Experts of a small language model.
Size: 10 layers, width 256, vocabulary 8192, 48.9M parameters.
Below are experts of layer 7 (counted from 0) of a mixture-of-experts language model. Rows are named router (the router's row for the expert), gate (a neuron's input weights, with its number), up (a neuron's input weights, with its number) and show model dimensions 0-255. Each number is 500 + 50 x the weight over its row's rms, rounded and kept within 0 to 999. Numbers have three digits each.
After each expert's rows: "comes after" lists some tokens at least twice as common just before its tokens as in all text. This comes from a sample of Wikipedia text that the model never trained on. Tokens count by the router's weight.

# expert 5
router:574522513565502484446579407456430467491561361557434448398450516425508513390446497551506540568478454503634455450408405525531402453471499451517506525507524464460483522491497482501525543474564573566537517535510555421537515565402613504486462492500494608499499436496453491556532514371505543575417489475464459542467483535443482475514453503569528501452509474475520549436461568468549462523472457444519448513520466500515485513515380551615488436444521472462525492519635444513445468532527483526576515464498450391491527513479528444459483590441561525468521523586584470487532499505421566513573541541539496518538541447483516522476495614483511514484540515540550459539428538477505604445455527572458470574566514420522509478509438491522492549479543496642493499477463483580453493448452371
gate1:511486496422455467494593489404588486518491432493587511465637516558447465460490482460508545498571503443467489556464539493520447489401402499523478522594482560505540465427460595510419565510572537430511474460565482507542581505532459536505480565433428514532456448502516458494616598524464431538484503548586567546502481419460472518445496401434466502462554523484460552517519488432521460525566500471570425403493554485529481397547560387487532478509458550455530560477495511467437448578443532482541535501489524551541499501648446519494463539612576481479536489536496472522591533585636463460432398448510581539488507579501563502529488467537423565514436468476487524414515619500477465485498518572575514561504462486452579542516424500546483483524524435540516513509527535445556431566525521
up1:479503520446469499436448537440520522523477482510454520500550460437427521397480509507516439563485476556504497473528484353518470477504546470514525527571557468635453511539436460498546593490394538444489597416451484559490489507494505507563618528464528450451498393488510504494493474536444522529411449492559444490489462560516443464534486523463548469517460501483450453496529460448499478508502391561483442538459503502473476453539530572493501554424495543530402524406591546519453489474467367528455370555512516480484513487599560477558502443343515433499492486537523412442466417576508552636501501457489505562422517482557485497502432491463512403517492476555530500470517511569587455506535536480549535463612474458490521551586377485467456495538582498493597466566418519438400455568501533
comes after: "\n", " 0", " 1", " 2", " 3", ")"

# expert 49
router:543487534514485461463562415478451463503634452513475553537457524469534499385416464540521454516566499468513466481435503547546456445498500462495569497422494495468512470406559506412524543534600576545431479514474525463532445526421624510498445539536447552476487448459462585538497535477505549505476483446477473504493465521461457482576526573479528409482553449552460600454545557379558538598505446432537502478491496540521479507547409475625497502496555526502612422527600392469490462524444488588566557513415404385486518488452544467566542578494470520508490551543541506563472542463457560464553555560481441540549520553475474535518449505465502471395551493430527455568545535512447538471420487519454444657459482527485525534492437536603465519462505498592474465513518403575515528546442461
gate0:522555490508497455461505530502480510615528446519583561482552483426621483512424492416445572521579499548446483506482480511467552536429557499533478552465583340490524557563455520421362426436514491518476428508543477456436574623484491528448388553508552423615467505506459456533446509415513464489577496577488479455538504452412516493535454557482500571440519447534441542516446525527461452547504513455493430539539469482541536568483450472525412439524474462455586508557465579498517568517470493468505469457460537545529507564527486424510518482492525540443479502453515513472548469472480457577507426505505479416526576437412488589475509510592478509450377572479538518519477542447471519433489550497496633621513482489551462477544459433558542525602450504573514538443542500607440424471482492
up0:509517449485512408554567572549458529486457498546446538516557479358398501496462499470499544541494457403553528442480475544469442619500501586504549597434423515481549595534431414494538510587451513491534487495486512467581397520535559465482484629588466516557519494456510443557494500448416539469579464529502558479491467600456537547467431456523525487539492579572581484390462502476507517552500573511536502594528439485535476527528516452541564515449463556528492530597497496513578551573457528431554561453470495408463510596445450543502478520371394570491415475510585494492506494546480542514498516594504466492518463550475486526524436523490526416445502425506577518490498495581445518556495448466480467457484544460448540402575488493519493413409476498499485573536478449475412534548475616
comes after: "\n", "|", "\n ", " known", " at", " on"

# expert 56
router:591501484540520455440523409445487494418542411512481544483538556464524549437442429547527571540520452482521484440473438532505525412477503544560548481462565451539489527468446465453454609572494572491496579442451582494557401551417611501551424521507410510502487467473577532552479549476491507542459445441528439483534407492461432459572430569545548547431495390542500589507523506411541449557504479452594499494543494483560439452486432487585487419498515490525487563563600491513401483531464560547488489477486384415495454438487539479596567503435576521535485470626550485530472472492478601521561454589473483481509523555481544481518455495476489456480503555456546465557492515514459493540462605549402428544451471507486550469563393546539575501496537395574516447517468532565474436535498495
gate0:524526522480545499537456478449508540481451429494506539472525526492479465495534454437502587489589491536541513605539400468464428426572594609454471556331493483561517514567510525383467572504521489492442467506482524485485501482464426478488509533475466416471449499475495490471464509561562516433507536501505484463467504430483552486643522543546470573585388417492509551499425569425497441492489464541608413479515532485442440500555453518459332591554483577483436522476618464515471590463498457517524462461463473470484516419585590486492420473470545466501555513473562485534422423535542515539501492541470507570585412526456464484520447571442485569488491429511468430584431504415521552525607527525538530470446489525471474520433487553452447588490381495521559540487509489468484528502533459
up0:529556478594546605466534487406486482570463500479492501547508533513471449563553487463501487486545395401565446498517444511504547538508439554547498513475522439498479502530435479422457550468480493490510511490477318493535604524470368534527501523535486429566530521484569525488609524517449446493606494451505505415532505420422536540567449539523566564497553433495538610450362399602566458601504411477505430468551541492487544466592530480514525584486543432536440489512474480481507581540478505540568493505437537543456455541516499490521490469501495518543569408435567476510437451416489410517437457597423541500536438476468547450508377470502433601507525447516480487445408482464485446535524470477582486453529519519451518409513517486486536453506512492498574486416516516465595528530485458
comes after: "\n", "|", "-", " al", "\n ", " non"

# expert 20
router:525577494524529506423509391459427498454618446531433595537555534497545489478470473458445529504571460515555481431470451606458468464409488418529514485464542436555495451461450458468483465431571562495464513447415560531587450518468556529504451540526486562520476545450463508515555575526470551553424489451461460510525503570517476507534460595584534477474532418533448558464485541400547467520507529393524471532479541531559427456504472473585539434483512509427590475544684408439459479498472585537553560469507424487608504458468544521547501579457565536498513535539577484500504529565525535470530532525520479481570536492494493475586551557526434530456497480434541439509522547571454598422465559521505483570402559449559533503511446459603533502478489434627531537532548458555500450451451423
gate8:516474424536576499504585456525548425541568483509510533550463496544445572477495530518557595558512386503452546438482599479465372512453619512546502519505405400499509402529462454492471470497423568537456576590523557440482427561478475622499580533491480475566432505500491493577538601486380550499448536507464501482506475484485583491622427456484540443409459521473551483515460554455551464559495554513477487527467476551470498447420496532505461494425496548429435542497566462491540430526524472534552499541528433483490571512445429438515443503484505526494556494469508435501476433477568506645514542544505500465451534526433451661581511584485464530457483478529464481491505424549500514438502476509481580518500400584529438552503560461546499451511474449453408502478411459459486482471494606
up8:511503524498513464547514545449492464456464468627560467463459481376527532519510441513554441448554526545522455592560440506562590448549428491492548469547534593536550603446441661512490572548595452488490474417554498480430532471453520554461430463565539522509524502529482532514454416495594517527583532519553475454515541430518428532468577423583388525586427446549440570401461517590546561544485513498484425505477514493578437538523472551467488429506517474541570433492523612464491551518437462530474510426495615477404462355554586449528518514468511561553472548504463506526554550449429478434515498520515550542571503545594552461482487444481513520517521535520480493524520533457477519486447538553477472452519511520441456440459454554464520577474530531494594542503527421562490522495555411
comes after: " of", " in", "s", " to", "ed", " with"

# expert 42
router:529559517524459462468487405466450418489475461585471585475488484456497511441422409528503544486558429520568518481495458552501466508355520557486488440461522472553488402424498470432534426439532562616478511569394578339500494566473601519541490471484488544494455421453490563516384537536506480518440532507488470537548443560469559462550425558520510529529525449523479587455531561430539489514378484508583507499541540529607490528498464484536502435526441482379512522535521453496481513485439480458529505470504424462523536467458483443550579552461503481472559504543600493513423518470471557428565480583539518447481539519464516525545514543512420518462475534488557495585541524575479509441382570487450433562449490477492511462518405525604530575506578338540491541493538463514539531468452475
gate0:492530459453523497508522506566425407516477535524496534382541522539470527473489409553461443480460489477438415508521539562409477542474467522571502518544488390523479572536512552456582478458410545474470481553473543425489545450592512477471407499428568597505551534414584588475483547523547605538642464487380517468496418418437543524443458431487445516501538566449537541476422539481512392523484430508493527538575482414570557535481506564496546500447546496452553361493494466443512544482500453449527547534506456531504568481396480435457454503494420487551532480441478528534504464573467531510516517564516580588561516555459435523504490557534535473563493498462535516612529464502468531511462399427528395546435480552392523514523580585476563479441507476509545468540460498415511502502430508
up0:503534517515485483523501588487450495504415516460499483419610535505524478542545514562494534514494402535404530442510502586450515569516429529597513453439521475527595471501604549511551552530491468552437444577439577456495561472648477432446519504486513430486488521523538538529496503530506550566552520567485441561479501484550471477416428448610480554557470514458533399458521644502450490628366502563500510554559532476544507409525538494442489441431475600437516477436460555436510557504540530461524462563551513513542528436499481499417595450506558468432521492606506490478374482488618421470424559468464440436518422531521533456570531456440482470511458589488565510505487542386556488527481501505548497470424476516509485508458541538572494518553554445492543563521455473448509479464478543
comes after: ",", "s", " was", " is", ")", " It"

# expert 13
router:604481524563465457496543475453437543409557468550494495479503460436575474494496459507429542494535521470578561495510452602391463406372457525499537481467581408578501481427500427480497506428581528443401524541467517422529392521454614496529440587537465499570375497483438534554484541521494547547467422472543494542502470566463470489549492591509474532508476426495490542530524595465563459569439553523554521502571486563537540526543501533542474424528464483472585503506669455485450462574456497536522532417502472416523440396462537476552529505464564563453558468476540499470400562501509589588495477527556585473602506536471473504539505596518455478494535502470567477595521511519452522481461486587478451528423495469492575489531431507533499473463470445602491470527538499495432426492498478
gate0:535473541560515405484496531426574477488529472568500511471465453410489549454520560413477541558543523486524561420611470555468445455478477478515447576529500557511659555480480504419432512446548432573527535490472559501527470489487502538537530496498470525523476505532561582518536601452527552454514497605499402491462438409438431438516450566513485564510551476433484503468552545510486529526475561527474463548491434495431484501515492527497506484440470446574548477478536470456468507457482546511510451532392406510479483491494562485580539499471558517591497513564495575510419491571528584562401440531533610458454482571515456403531461558491525433509483463569569339574555421518433518515523532450451469475440491362493540537638415488453409515483457490523548484541460547504495393531527439
up0:469533520445459488478429554471519517548453568473564517566555533567518513533482507534516523543410491468499491522512396425491561476535517532516437427578504431528484491526533568458474407465432510604442459396626463518588493472543429430571442544552486465533604558507445493432559488634418484454475527447428490511537594540548500569468469583502467564450561443573439474599551467498452579394462593442483597568433408538470434430442477529425518497480534523465512538547558404506456542493511570450455589571561524559488466474533454507406471441449495432493471443491530440488484478532450486515551540459465463432445455419493433475534534474491545419487477430474489474447492499550571524398447509482538524539505520509538526506480498445544533569473588554458530452450541544550486466590460477
comes after: "-", "\n", "|", ")", " is", " Location"

# expert 63
router:595505557558489476534530448491406553460573514590487508571494514466537482441437416554465512504524484491511443454460528525455542426376573506459491484396521523464445488464480508456537607523526529531506513472497560403529449542471497569420472566464498559509498445438516533572425542523434556540441384519513456491595440506430463408533545539611523505473519445560553598500521521423526541539437468457566532526476511459581470485522523538566347398475442467352541477547505484431433456531496483528601545507458393432474542535433535447420527534485493589491514467531494493530525531526549491552575549648565520486531540515481499534479467602460562487417535487446535454417552545512449531544419523524494476515475509492417445440480498573554485526523488436527543453485543495577534461530476530
gate0:579552471597472525507614461536467446541550507487471464496459513506575470525502424566536523525493461473525453573517469624560539435467461464470430472478408511443564458467470503449660505490403476430557531540569460466485537502446547545502473514482614477521454354540456478477496515501496570458554521487495531498420499526486515502505512558526485511504508497490508565557469478467496535504521433564540566482499516508499588490557467466576479476440572516539639429486544492480507545564570434541561479504588455462442551552308426493473489530600477481397502514530501416411553512524545476538506502441460432525452620471445581537441407525536497500507574580491500554520587532494474527522592532552469436450450549505523474512490463532473412433474416506489474493488528627512473532416456494
up0:514481551568499506502563451441478478510461469499466510447456444448571468601621475452542496446431553510512466524626495461502560459482422462528555563537556492526454526457424488454485481475458466435523474540507459567613521556471534480534491514516433489542415494568498446547626516483398537505530506472490513509531326391497414521530480536501489452486490507484535435535517503490526577564380480470528505479544492535524430524401525559521460384495588576493530450504511513523477563526457474548468544474511543538529523482471535518540417464514616554449567486485416552555410354562513442450512489450545405481457532478468468534488443449519497530611496518472460483601433498445491434476579424569504508479510488517474537501470452548504663448462491427486451463562393564490447482500539484
comes after: " |", ".", "=", ")", "|", " ="

# expert 44
router:559452499512469501455533401488491454532575403543462596561483456459466513449485506540476488532513450496504493470492512525463436464460484452448536519397567449475571482506481508442495642528515579457503565428434611366517495532436589568531428459475629515506548521453484526408427532479509510536468474485493451524523447560397468451590489562562560486477524407586479535456504537404514472582519483441590485545496538505575601536504503475541529430475478508436532368537614480491514488544446491517596567504485468363461520461455554468528518546464505529531488593530566520480418529502509548472481488460470537546571556529535505500527501521484464521446468465463535447427495517576454552530447505528441538569467466436480495497573376594574540503532532389586464519557467460579479468506492533
gate1:519531516409480554494446426478555546536518414583600539498453468428452507499465531518561542464507439524533495512533467495534437498551556488518592459393486534511494469537497523510478504523490578484513575559568527473522522510492474530571394493510453492445609495426494474505469557488571513611533507428514480444440562529488465566445467530467362510444494451543481543416475473451518522457503534550512465512481453563542549448481553474463519555427500555469592475451570505502498504496503555461527581475558438453598526449463426557541545493400562428455502466487557610493447510558506471493495447526561523537420500399494457471429524524407463425437465609506514458526408507599457541518490613414525439516463522452528459441483428426554542444572464561560647425460580457482550407506577491
up1:511420568388506571447469426407572502488465437458510518561481420447528526446431488477480487524479504515457512589515456512559479440502502545474553484423569512486480551519468587541502504443519546488458520405522528479604508453425593467489535460480469534537526516437504548515447542411446487498562560493426532500595553521479525458484423481469525570377452567549489464510424528466499534498512514603440461469412535619523458480517464485500527425564479434440441462549488547584507366443565415452540586515533417496448493565515580515453484511509490625417480479517511552491459492585479443469524492533498478578458399589503490491548547497466521488589524531412360460510444471585484494464536521502474446461476426410496491539494494524478491482628541522620511481473500494456538581463510582
comes after: "–", "-", ".", " (", "/", "L"

# expert 33
router:566528484588502495459546430447473452444532409621461449464443489486461568391470435509451488554517512519504503522433517530529483420484582492503546456462494505446522401474500401490563549489536662481516475543436556471592481616497567539554448462446549504517436448530393462491438548502537525551528480511464506481524469535462512477547531565607531530521538471546441597476442590452518446508468457500514512519491513550574485494572423503601463399468514493433544495519609511527482414560446541496539626468459462427496528520508538481450541566522490599511508529484565485479448485466501581525541535556524432555476503495549446555542466527504488527495475496557572407498521508558509534455412615577444439532454555405504475473522404585532434556489498433594489486453527445513449411480441435
gate0:511545531395469537558509415551536527421478494527421531484444506620472522420522488546438480529529509503426544457442517581542448585497500617513488469486498514579376613510536530550546439501527481462473515510428521503492471562458571553570437502532472526540457516432494522542495527489545527457534527554530516517501541439445547420483458501504430525492435518492494617631516488457432543476493434490444482511453577539429512494416600428530419471497553458465462533601490424478460504534363432525550481551536524456545609509429525427553531492469497553397498535568527534477581512421518459380523475535538481595498450519461545511500398508434466501521426444445510513535516551511498519347510540458434471433473482517429536584491459434590495527568537503540510591504550471566517535466511517
up0:515494405573502462544525474530438436609513550449406541484499430430465518495455527469469445556495475529506489470495541509490625522543521504536502497388495495498525407473640502530484493494512454534476459455552489518482473494519477412524666520486512483488637519492477428498496452507375489515459413489500473541489508509467469569551543535554491555555478502502539434392469532440552512455493467480486545579522450462451478479514529517469505512509471502524537635428460520477489538433537480435460436525520517532484481473472475394361515488553461522492502459437481363533470498496517473564453497551528549490573478420526477496448424448427574389503524481423532578513461390546489447557602472535581573504598457409473464362536456489498508516421558511466496460479562476429504461503374497
comes after: " |", " 1", " 2", " 3", " 0", " 4"

# expert 3
router:581483470556431489520523519410481514439490419559480507500489505494535497467436470565430537432619487481557483467453421525437526534451473567472498421402562533502480487419454455422585605476515537528435526541485577425551517536557595530507403604421469541520502475507388509485445579493479491516511510516505486528480460568482525389533518562570433526524442477505478552556503559434504502478496483394520504570458580617511516499577445539571479477527524519401535535578621436469450529449469586515522523420452424429517518524475473438477598568535555538541461561523536550463487443497542523523582452537497453511618538516505545526556506534452457502489458502533520500522541489576490540486406538507466518491511559398493489438540385496536482530510607479583457423522502416539458448450457404
gate0:542515527507419527489544453439464583515499565486448547490470418438469518507437501559399511463514544522507541529388499496410447526447595552506514587447431416557474487425467552489544465496462530544532524477556511492543567575485595472407562562516473477481492614516540587455388461544509465550456515609529546426535511504513555497552621553446482525474440540495418555553515468452524445538481457472485366451443455468431491493500524501568476501468459592526443499522474483435390550525518540448449539563540548439519502511489522411465547474480492491437462622516548504482436431518580599502435477422461488477555546553472508437467520477405425465524509522532493482466565508530506496512480531481613409451566471505472502553492487451496408555568497439470502365527505544603531477530392458
up0:469525482493479555478557513459536490575524528445498515429469561451484518466513381515582506505519433407494488494520564483542464483547462486479567586572532456397461496574607407474529448534582524425578515445482465537464412542456456506555507466574537522539509529445516464530516526467466563393511482444512524496501470474551510475432498424540605448516558509538559531484506583498419499503489476584529530501582442466556435547549466509556471500403473459481573460585431472559586497594455438441525496453537477545538455447426500601545464441504483531501520429451414437486472495440485451490509481558603444472475460490512518499636539573619576415583522528456508598487514474418503467500459457543503508527512496577505452484526490459507515516463448439502560500530529638473354511360480520
comes after: " |", ".", "%", "|", "2", " ("

# expert 53
router:527476468513417492468482490466471498482515450618422538534513477496555480464483541521507538412556417523593509494516528556441469469432469592468490519418526435528480391471444485516516451431490561606474567465426493470513482570514618516509477568503445511522469498474479508533505509488488412539419423499494459514501445501436477467577499557580486569490545458605406562461459570466543551570432488537526472486509503592543459450514393514603464469450515548481533452563646419465452452538427496529586518454372475466516578469507529493529512567441465507492514505538555531509489577473439550472594536609484447470495526531512533515481493495480487535429515435554541491483461514603398517462436604549496487543484466503428524564519411565632536554530503434632516483544571488507455537474439439
gate0:449567534495449490457434524582467555449551549554369463470509585574519475516421607435521454472554491538523608590506532547493587463402453590439479505461583423405514467465527499481486454494430475547442510499547536541475498577455475513569576573522453559410462579537515492519468524511517468434493467485542431533466563575463517513535489531555464568549473455497436497552451557499555548511511463499520569444563460429415430521494505470542499468485569614497527541486465453557433533473483489468536515527503575505486526504608408501522475542558501469409532374501504427491455548467511507409569532485604526540438596459516544552497576647491454530447470507455448492416535547511407515597467561435506445513497432514489457539455463587533458542427503457569511470545449496438493486497514422
up0:508534326468539544502605545486485481438476486417513415492495491489490501547568425494513521519520497574441495500432509421500407522616574507511511607606411510498520527399511450482457491538487501572556531455516447517515401421465562542509504495514542527472461426524466522439541456498488507504593578488468670555530503473493490462517501555495508454508543504440504487490447575435488477478445452489532529491485492506556508513447503591494511412423512544547519531405413602467585533500505491439593423488465506561498627511434508527597577489640466529556487527518550455549469461562573569520454477568490510547491471564463530499531496488561520526496466430486436532454484429475522424526528423494437465495480436474527440543509462535491409389448535482453368517520501474499543503516617514
comes after: ",", ".", " and", "\n\n", "s", " but"

# expert 57
router:490558444485497475442512461517444461530580435542450548464502470489557527448435433572476513520500450486470470484473510569469480485434491487496472436474527431461526489419479487410523487529529598615489492476468572421523399520437541473518452583469453575546514515446454485562563538443483588562488470491557403525560455576483456468535431561558586442505553426601501564446434493447559465547445495395553550576508491507542497531503461524550483417461531523444554450514602464507457478469450533550601508463501452398542530464499483415520517534398442498435495536551564524567442522477485557498520468565535464480560544479413504471597465529501507471453510506526560472551458497529475617449446521544388521659447502476434466510543435584593530535504497505584416491509535470526385547398520462
gate10:505567386543555491489528488545434515509468508552541438596538454411514508474545498477504463432451575563514541521510431478381518471499426519504471406595442451512461527607526449492545440515578568508491608532499541431439463575618518502528513542419422516556428526479484434540486549516543510601466505486489413414520432515461589463482528421533479550534539493504511567473484549570455462504504557560480500576444527417492516451551466526666421489490451499469522494582539550483460446503490593464478481340482542575527541558467487488470474468504490444474445593480581482531418554513467487551545468529505489507476619407495487526506489478525473439467504518474512519482461469556513406458481492389517536497418511516528449497522510501459451568558428488407445614549467389533489490468560481
up10:519491477517536486478531462534456485549504485498568538480540428450432499492436498518490479507491512561459393493579475464443498494543467516497501543552506473434553439588450503430571505572546561513517456422457522583541429546542480469513513587443432448547471513484597500501497487630535489591391490472474464551477530484445528519437487470525516553585620607527423529460505566520462442513482492483486569484472573526473490545442428445474475542362439576529477434431515557507444510478544502607501514537529477493543533472433561484514607486432481533536440614546527440567490584521467427585489471592463528532363498508484487472411514491569472479480454450461443466446523398384504493499488478613470529628595521500515482462554600489587473510416519521470525466461558531519499445478555576
comes after: "  ", "\n", ")", "%", " —", " 0"

# expert 31
router:625526518525530467497525408502415496551589449503429498448457506532529549494468449509468570544529456454551485479516463506408525490446524566532556438500570398493498539440504512427561491459552503541461587523415587500579500541508523503514389517434456514485482461445479499528451537523450480573502440476515480458484480508541384564578479559465520481488543468545475629455480523494583493583504479408546467502466530522573444486615497496531390431467461509387600453502564486487399503549464479456612603451519402489486565507493571466464571507428529569445458538501527450525439475470495503469530528597458518491497595601469507514547494499516391478483555533576569445549427506496444518447399543552510459595470458460528526520546440527573499531465567407597472525484523509546509464557515423
gate0:512480473460557504458502554464512507518539526546598532479454526454567452446560563548410479393476504484586425537637480565595419499426502601445531531504535536498534490467482457463507520467563471531548560311574516424511521491555485506452466536451462460424574585559454552540490555496437493544550529463521419599563462524486537560542482477485483422503590443458512553497544540489488523565540495564515428524476483553580507413575432498444445561500506520556572445522524434496507534438510520452548483394488504490485452419508548446457472565568632469452484439537543456447430529528472508536504392454468476421516463548499568549510552522471447460517442455461575524500430519440456429543562489494538485516482562408590483426540453494570422422479534565470539422471483502519426467481501456
up0:521520530484424531441600552487499411431492531589422490554572511419451580445459522505548475536504499529463484460414470438456506469503483470556458532508429563529494496494461535556479491488442480464485419575514500464432581534466522516607457512536474512530485448359521495519463583575533544530472492554504497411509464536464634505506487460478417553496513496536461533500484544551456431449475478558472565498536428482482596537535500474492622530442517439554579435518456559502460423447507516600527496547479411445496510543443410557398587547475466588547589507509468480514508480558515515404532452474539612486442481453447460520601529512548517529553516457466479498486457447541488639469425459498387489418494596525420379445498475482537553488533565453461445473529451488405504473465443434
comes after: " a", " his", " the", " her", " an", " as"

# expert 24
router:569530546536499526447527436445438497452524470501455559530513516483519507457445432538429564522531459535567492494464440616484518486406456455436506484484553487452504410525455454443480480477565577545402515524439553448563473473472572538507477488477479509512482436506487448548557546488479511536435443537497484526529391568489473498539500599529517463463507430589480626470466525514528434500523517432585497519509506537609498469492428506634484477473455448455623429538510411406487511532484499560561520364409461437530532423501536524484556610448538488493538499507515504563508529509494550455543447544504513469503476483489472504565509527479459595433501498456504470539490546602427577415381599500472496523504509513494503417650466536650564550566528451569531522540587476533467507453444407
gate8:474420437505494569468539564516504594527510473471520517486493521517570509567357483476510453394461463514483483476495526532474543431482480503511517518527552484565416488371485578503534480540518495510454453529476551497486545508505529578468494468459470405477526452532472574480544533428421492492530457592478510550479479509524491446517442494516559537575552549500491515493427538515463358477471408509421498508504494545561462545468414495509534494531442520398470421605457515476472494572502516511501480418524449538373559403567514461374538551467536453576466525516459501490468589489621428458554405555497522493407466474500549518523562450417417456489409466541516425426506605468514567568597538523520538467528383544473542580568497422508519539436449401500436554476524506433569547469541442
up8:506478503559506402386451551484504513460487505639526408480476478506470508466519520588537518544552454525445584511539538491609532496510507528446524489425526552478536619421445559594413560527462481522502496507585397527539495510466440527414489456540534491464505560453513480479408529554508507529549468521483506459494493517595399506514539382487562522607553483539462510386503659541524471496511518445505552471465506510461604514424520544474457443546555523587496528597485560475618383483444486487590505517486515498480514470473520573514568456481455447503484447449489562502470408419471508485531453459564474517533564484526487484497490467538493580396586451552503522608526494486484504437615516554520471584491492460479423506442481538511597446481522485506471517478406475611426495486500566
comes after: ".", ",", "\n\n", " In", "In", "ed"

# expert 30
router:610547466583543447443577503465392510398557440476473526477419508474477555482441492501478559451509532588503474457527466591451482558434475509514517473429602483449481457407417462488519500477544536539470539498482561403481394546445509592461453580581558514471513402506461495502371490453455496558562494536550469489501498554502466513550455462497554442471492403507465551495564552500532476527512489444542448518607484544556406495561496524629383466512541528428578510509579472406497510477515500515576538466530401407454544456451523476569548578532564563539513550564487460511428543474508611517540475509526531520565540495481468508504532482502418556465540457564518466503423401539461551451438547552484454604489478423525493497599409583546474530558457498520499478546550487586536496493468500
gate1:466486526511549430483478491557556537532450508429452598446503556489510437531415535506489523508453573545408553517520487493447544549414547503546501511451481449467344523498426484501475450496488494462524549485433522573538440548625491477505530538527453408480475401511489490537494502460469502612548524570538556372497415441532429570634436545387477488451569530436505561613477524478478492481555438449580527459482537637544458521602611422635471457579481500560526525446521500510534522470504502501532526445513466533531494570511525596499493546485516461522506502457480457490526503526532470493524386617509548462501533686495523583448546468509398552521497567520475517536472523517436468486474562483528485471495485526544488515499512554543415524456451577542491457523547469507524516576488468
up1:478452502459546416460466541461538545560538502557623478506563505493484448554480531506528501490541492534508545517487450553540512573421569516508505440480537538441417543509514467448481545435466519445451511527519498498512376444507474525512503417452485553498475460515503466426470525506455545508510670493505473529399515465490535437517436508483511532492511487489462512552500432436431478551547587517440549512526626372496462449454594442549552469501525352493538480507498512464599523479513465462526456481506494557529470529513474592512549516496472615525468523602452515504587545573635539484563452548386518508606538571438549575485509456453584464513455634463584524476519524549479505576484498500466440416460520467553473482448542459472487515552630562559567493387507531389532524486544555
comes after: ",", ".", " that", " he", " which", " The"

# expert 58
router:555507484526488508392524439521428449472605430525470589564492530469536480497468481415488561524535441539533494482511459573451419453432466458501533439488521424536482497480536494443527492437596554569448563437426622538536478532490613528536430584525463581501505512486472582493468572484434532564487513470401468474521480557511444475511480592522530502465534450521389590463472536461571484553447507399486523525515577661594496483539463487552456472469514521377561439517684486456486449573444526546568576529460449575552534437493555516496499557460546514477430514449527459479480547539509530498475433528607479518513568497470500496539534488470470510478507512471558408526512502524457546440414549555491500554482504379572531484522404518570536476517549406572535475516542493552496522472475445
gate0:447484449521471447477519575484549465560480461470476481500504563455525500534518505505478518484524608473547465486524529500522484567519585512377649458489444526481423481477500555452555504448577403512517508533412519579548485478537404475538539560491516485452531528454562554544466485518558510497505483473563549399344518462454511450474543530482559506580548553433542587476481487516466531479482440482470458415523509500422538563479514581497569588442582455526473426507538422509476618536533470479561520505572589509534448495550566528459554453468533448581513519593503547470559511466579533489501520500578575476618536477493525447470518430346481515570573559451439503523470556517534518447489508510506428469465500425614403438470490539455443591543426538587429437536450438543575516479487455
up0:455444499462382659606483482517604482470446501540484547500414440512482553482477455459515454495481620487451561591561462485553541506476587535492503501578422597496508489498457511479501483514409566533553449464563459537478559553466550491534459482553535500411428477446475441484541499512448458583542513651484515461420468621444540490526451432445551513461464494536527437460460435494522497424426499465488424571531488485592425469419509462557516520590604435467605511563557515585593489463514441478552520515497420443429514557554510560469569591477470461475487481508572472583550492498553464475512543455441484582502434461474377501528489459527576507527520482514508443376469478467445513551508549460476512565517503449519470461477494544524468573550518434502456549533551503528556574505509518
comes after: " of", "'", " in", " the", " to", " at"

# expert 61
router:516504486519530447459489455514403482494576427504447562550549490435563496472415371610478503491510486473493538500444519588467469526400512462505543472449533451519490505428454477426502494527562614599506531507384525344525430554467545504500449543529537536472453508479415535555508533485473530518489511526553508501514469507483481471560471594530539499422559424576491624486431522477601443565488561449518458533534489480549556534509445501602534437446545521493513496548664429460499471563448512516569555431515483386482513491503532489563507478402511539441503514440595536524529500433476597510568465515570479450604575570457520491512435574488488473465523486463477527588491537553440531465401528522451482596448457494475511441512451561605480529504467457593435453546489474562441534513486470
gate0:503477442484404494488421448557480517494591506509543503451469493475527508568488428468484448542429553625569466479540511534518498411482378489456556527596520494458487471530513447464491544523526559547453567532439582473446542447450481476499418434430526501495584506473471511434506541476531511572407540490520474493538517511445496488517496479481506404411534539439516553558548479436530482463408471444507569547448430508612521537444426483510568430474548460459509463543529496473413479481546575524496458455504560451580423545556468502531516463552414518567490506398552456566531538562568595600489422515448505496437483453486475488545439552412444486584564455540472499532490494557454497595363476486494408464364436580528451502558475605471544442472397536520449532444444466576484519557490453
up0:497428420473443502468408478493555522509612462530564460511526543554568515567532390566362466535481453486542425468457522561522508503538482470541554487508425523527434476588575459525461459503577513483483562526476412481546436461380377534492526566533584454471569487473526463522556549440482520542453388504484562504482484525530452558572395619532531521511487603524568518357453505500510485483389525536481546486394514504582546509499522470431469518478515421507468415492438458477390517519478508456642480537477482510594510556469435520477571544523487538500419451411551511497482459565499578483494484543501545517499568422514532509570473488446475497481576496499569503643485496455422476476472474462524482450506527448463490373513470553446562528500425536559503485527469503475460537503459484
comes after: "\n", ")", "  ", "\"", "i", "e"